Experts of a small language model: 11 layers, a shared expert of 64 neurons.
Below are experts of layer 5 (counted from 0) of a mixture-of-experts language model. Rows are named router (the router's row for the expert) and show model dimensions 240-287. Each number is 500 + 40 x the weight over its row's rms, rounded and kept within 0 to 999. Numbers have three digits each.
After each expert's rows: a language model's description of what the expert responds to. This comes from a sample of Wikipedia text that the model never trained on.

# expert 15
router:509478545521504432451467408527517529545531491530463486469485481489484517452548569501519475520458487542528532482546475491515525555484512488497483
It responds to: Line-break tokens after sentence ends, infobox entries and table rows, often before section headings such as ===, - or |.

# expert 18
router:491504529514533466455435511503559445514507436543505454481511517540495508567534550528538459476408518461533537506533501492575459495477496474537522
It responds to: Pronouns and adverbs in running prose, such as it, them, there, often, still, even, and odd word fragments like "zz" in mezzanine.

# expert 19
router:558478557467569528406470434476535449519500442528453509553464501522441485547543561495456479584501579483502551514592458478516487521454525458506515
It responds to: Common English first names and US place names after commas or of, like John, California, Washington; also asteroid designations and year digits.

# expert 32
router:497532530511540490514511471545467482570559450509502507461478499546441517498514514515523538527434565462521517503556459479538536509427465450506479
It responds to: Subword pieces inside or starting long words, often prefixes like un, in, sub, im, e.g. insec-ure, unap-ologetic, incont-rovertible.

# expert 16
router:477499523498434490432521466540545462542580484547505465504429469515432437496542560543519513505500533442514515499552427489515481544464512463566436
It responds to: Common English first names beginning a person's name after a comma, "by" or "features", such as John, David, George, Don.

# expert 29
router:545539515466529516497529476441572498487576457602483442463450570496462476501549530553478525484486595462547473551533478522485524479458504520508515
It responds to: Word-piece continuations inside longer words (celestial, cerium), plus and, of, or, commas in lists, and name prefixes al, Abd.

# expert 14
router:527476549532562460466432437455579535548539465472449467499437482503444478505536529549544467529480490526491462560483504524522468520498470529542528
It responds to: Heterogeneous: World in titles (Real World, World Series), final digits of years like 1986, 2000, and word continuations like stiff-ness.

# expert 62
router:511502547551515457494431438537514456510512424485502435515499463508514397544536484550519477581502491545509556478475483510563550511475484529531473
It responds to: Commas after numbers like 10,000 and after introductory phrases or years ("In 1987,"), plus zeros in round figures.

# expert 63
router:519540532502506502452438494504556489553476428527451418456471460481448465526553560540532536567496568511486511501525432418492554581496500477541459
It responds to: Pieces of Spanish, Portuguese and Romance place and person names such as Río, Rio de Janeiro, San, Teatro, Cabral.

# expert 37
router:530521510511540560427450516470487461566588449511507440528517428504494485467526491513539462551451569504512554532547433486512529595466536434576549
It responds to: The pipe separator after goals-against columns in football league tables, before goal difference such as +2 or −24; also other number-table cells.

# expert 9
router:503489469570514460507449461532488477563597435524451497469484447517455430583492506556507453535459504477505490540503501506490505532470563481565504
It responds to: Lone space tokens before numbers in tables and infobox fields, and subject or possessive pronouns like they, their, its, our.

# expert 50
router:570585538473485493507456416501516435556521497496498502457488456507450449543492551484518431529460514489558505511522509477580568572451512480498504
It responds to: Adjectives right after a or an (major, minor, later, particular, political) and zero digits within years like 2008, 2020.

# expert 55
router:549483526489546505478481501516527449477531478494510441465470500500532504505575505592498453574450551497505541532567516486497496485461524523510503
It responds to: Words like according, approximately, about before sources or quantities, plus commas in dates and descriptive clauses.

# expert 21
router:527520584448509487483504429507476457516523434538497459533475457567523529502596507551475509496494576492493466470528504485503565528515474462564546
It responds to: Tokens in sports and chart results tables, such as m in 100 m backstroke, gold medal, score digits, percent signs and pipes.

# expert 6
router:490525524558484476444489480480527464481513405538468517486504503496485433556517510483524519607425531490508483478501521510483575484529518499532466
It responds to: Blank-space tokens and dashes right after pipe or semicolon separators in sports or results tables, usually just before a number, as in "| 3." or "; 0".

# expert 38
router:536524470524501514433422400528547516481588442500450445460496514468510513520510499503505531594421538523514489527524460478546540592484512458606481
It responds to: Periods and closing punctuation ending sentences or table cells, including ". ", ").", and relative words like which, that, whom.

# expert 57
router:488562549493537537461440384503525476576511478546488500489459492503524532562502564522498466514454539546484497562532447476575505476492563457518440
It responds to: Capitalised word starts and letters opening table cells, especially W or L results in game logs, and name fragments like Mar, Gr.

# expert 28
router:486502525498547464453481507469478514509534433524452499495445521479520524541485558522459448544541548460514513460527429468554505561462551416563535
It responds to: Inner pieces of compound words such as Kick-st-arter and sand-w-iches, percent signs, and US place or first names such as Boston, Arkansas, Joe.

# expert 49
router:469568515508493431464512504492555474552474441535503441481419480497420437563498530492545483568454496559550513500492445472489506563429510493568468
It responds to: Opening fragments of split words such as gr in Landgraviate or par in parviflora, list-item dashes, and Thai script bytes.

# expert 58
router:504508545529474447430507455502537495537514506521470440460533446557496455469532486492537430573488571553545565547560449469470528536438511419511517
It responds to: Middle and last digits in aircraft, road and squadron designations such as Boeing 737, PA 737, No. 263, plus football positions FW and MF.

# expert 0
router:523475551499538510452467495514503503562544436481463503489487481539474431494558482548465533498458547484592546531471475473531488561452464493559507
It responds to: Nouns for political or administrative units and institutions, often after "the" or a place name, such as state, County, district, Church, century.

# expert 26
router:493487503573492510479469438507532465513570468482451509479555557510453499459519543486557482563421495483554569516503482484543500569473524514560464
It responds to: Coordinators and hedging words inside clauses: and, or, but, not, rather, however, often, even, e.g. "rather than", "preserve and enforce".

# expert 52
router:549459523541532502461472467538544461574563463573505427450413536515493430555563550526554557578441528461530509492486484466496513516465492461535513
It responds to: Surnames and their endings after a first name, such as -ley, -son, -man, Smith, Young, in credits, species authorities and tables.

# expert 1
router:540535522480543509440453479518527533585494488500469507456491468557453485468494581533467554464476508484506520536491489431519497533506502451569526
It responds to: Past participles after was/were/is in event and history text, like played, held, built; also line breaks and section-opening The.

# expert 42
router:551499524502488477467532466483527519516577458477466469485461491558441459476475503510515498543515526520539510506552458522525548521451509478487522
It responds to: Word-internal pieces like est, ist, et, or following prefixes such as dis- or inf-, as in disinterest and infestations, plus modals like can and could.

# expert 60
router:490443527529504491413497485474502473542566444581464463521484469525496458469557559574539483521460491519566534557531460498505487569490549534565536
It responds to: Pieces of Slavic and other foreign surnames and place names, such as -ia, ł, ić, and +/− goal differences in league tables.

# expert 11
router:473565449522517447518458455440504454528575465558497471486402506577441469472538504562567478571506527476564497494533483500514520529514505497560464
It responds to: Line breaks before nested list items, table pipes and separators, plus proper-name words like National, International, American in organization names.

# expert 51
router:490508476555490459431446530515555516494531483545489447465462494504429480483568564536520457489503555516506537484485525478443584555448543513557499
It responds to: Field labels in taxobox and infobox lists after a dash, such as Family, Subfamily, Genus, Born and Preceded, plus articles like a.

# expert 34
router:595529453551536527506456472536539518549595427496514449411504462488504429549480483497507473583488534442505566515518514481538490472528539514554504
It responds to: The words that, which, who, what and how opening clauses, plus sentence-final periods and quote closings after said or stated.

# expert 48
router:532545514527483548436498493546511504489550496520536462501466526500493511526513569519481485554484494492527532447486511451486511548507454481493490
It responds to: Pipes in track listings before song titles, list dashes, == heading markers and field labels such as Length, Preceded and Succeeded.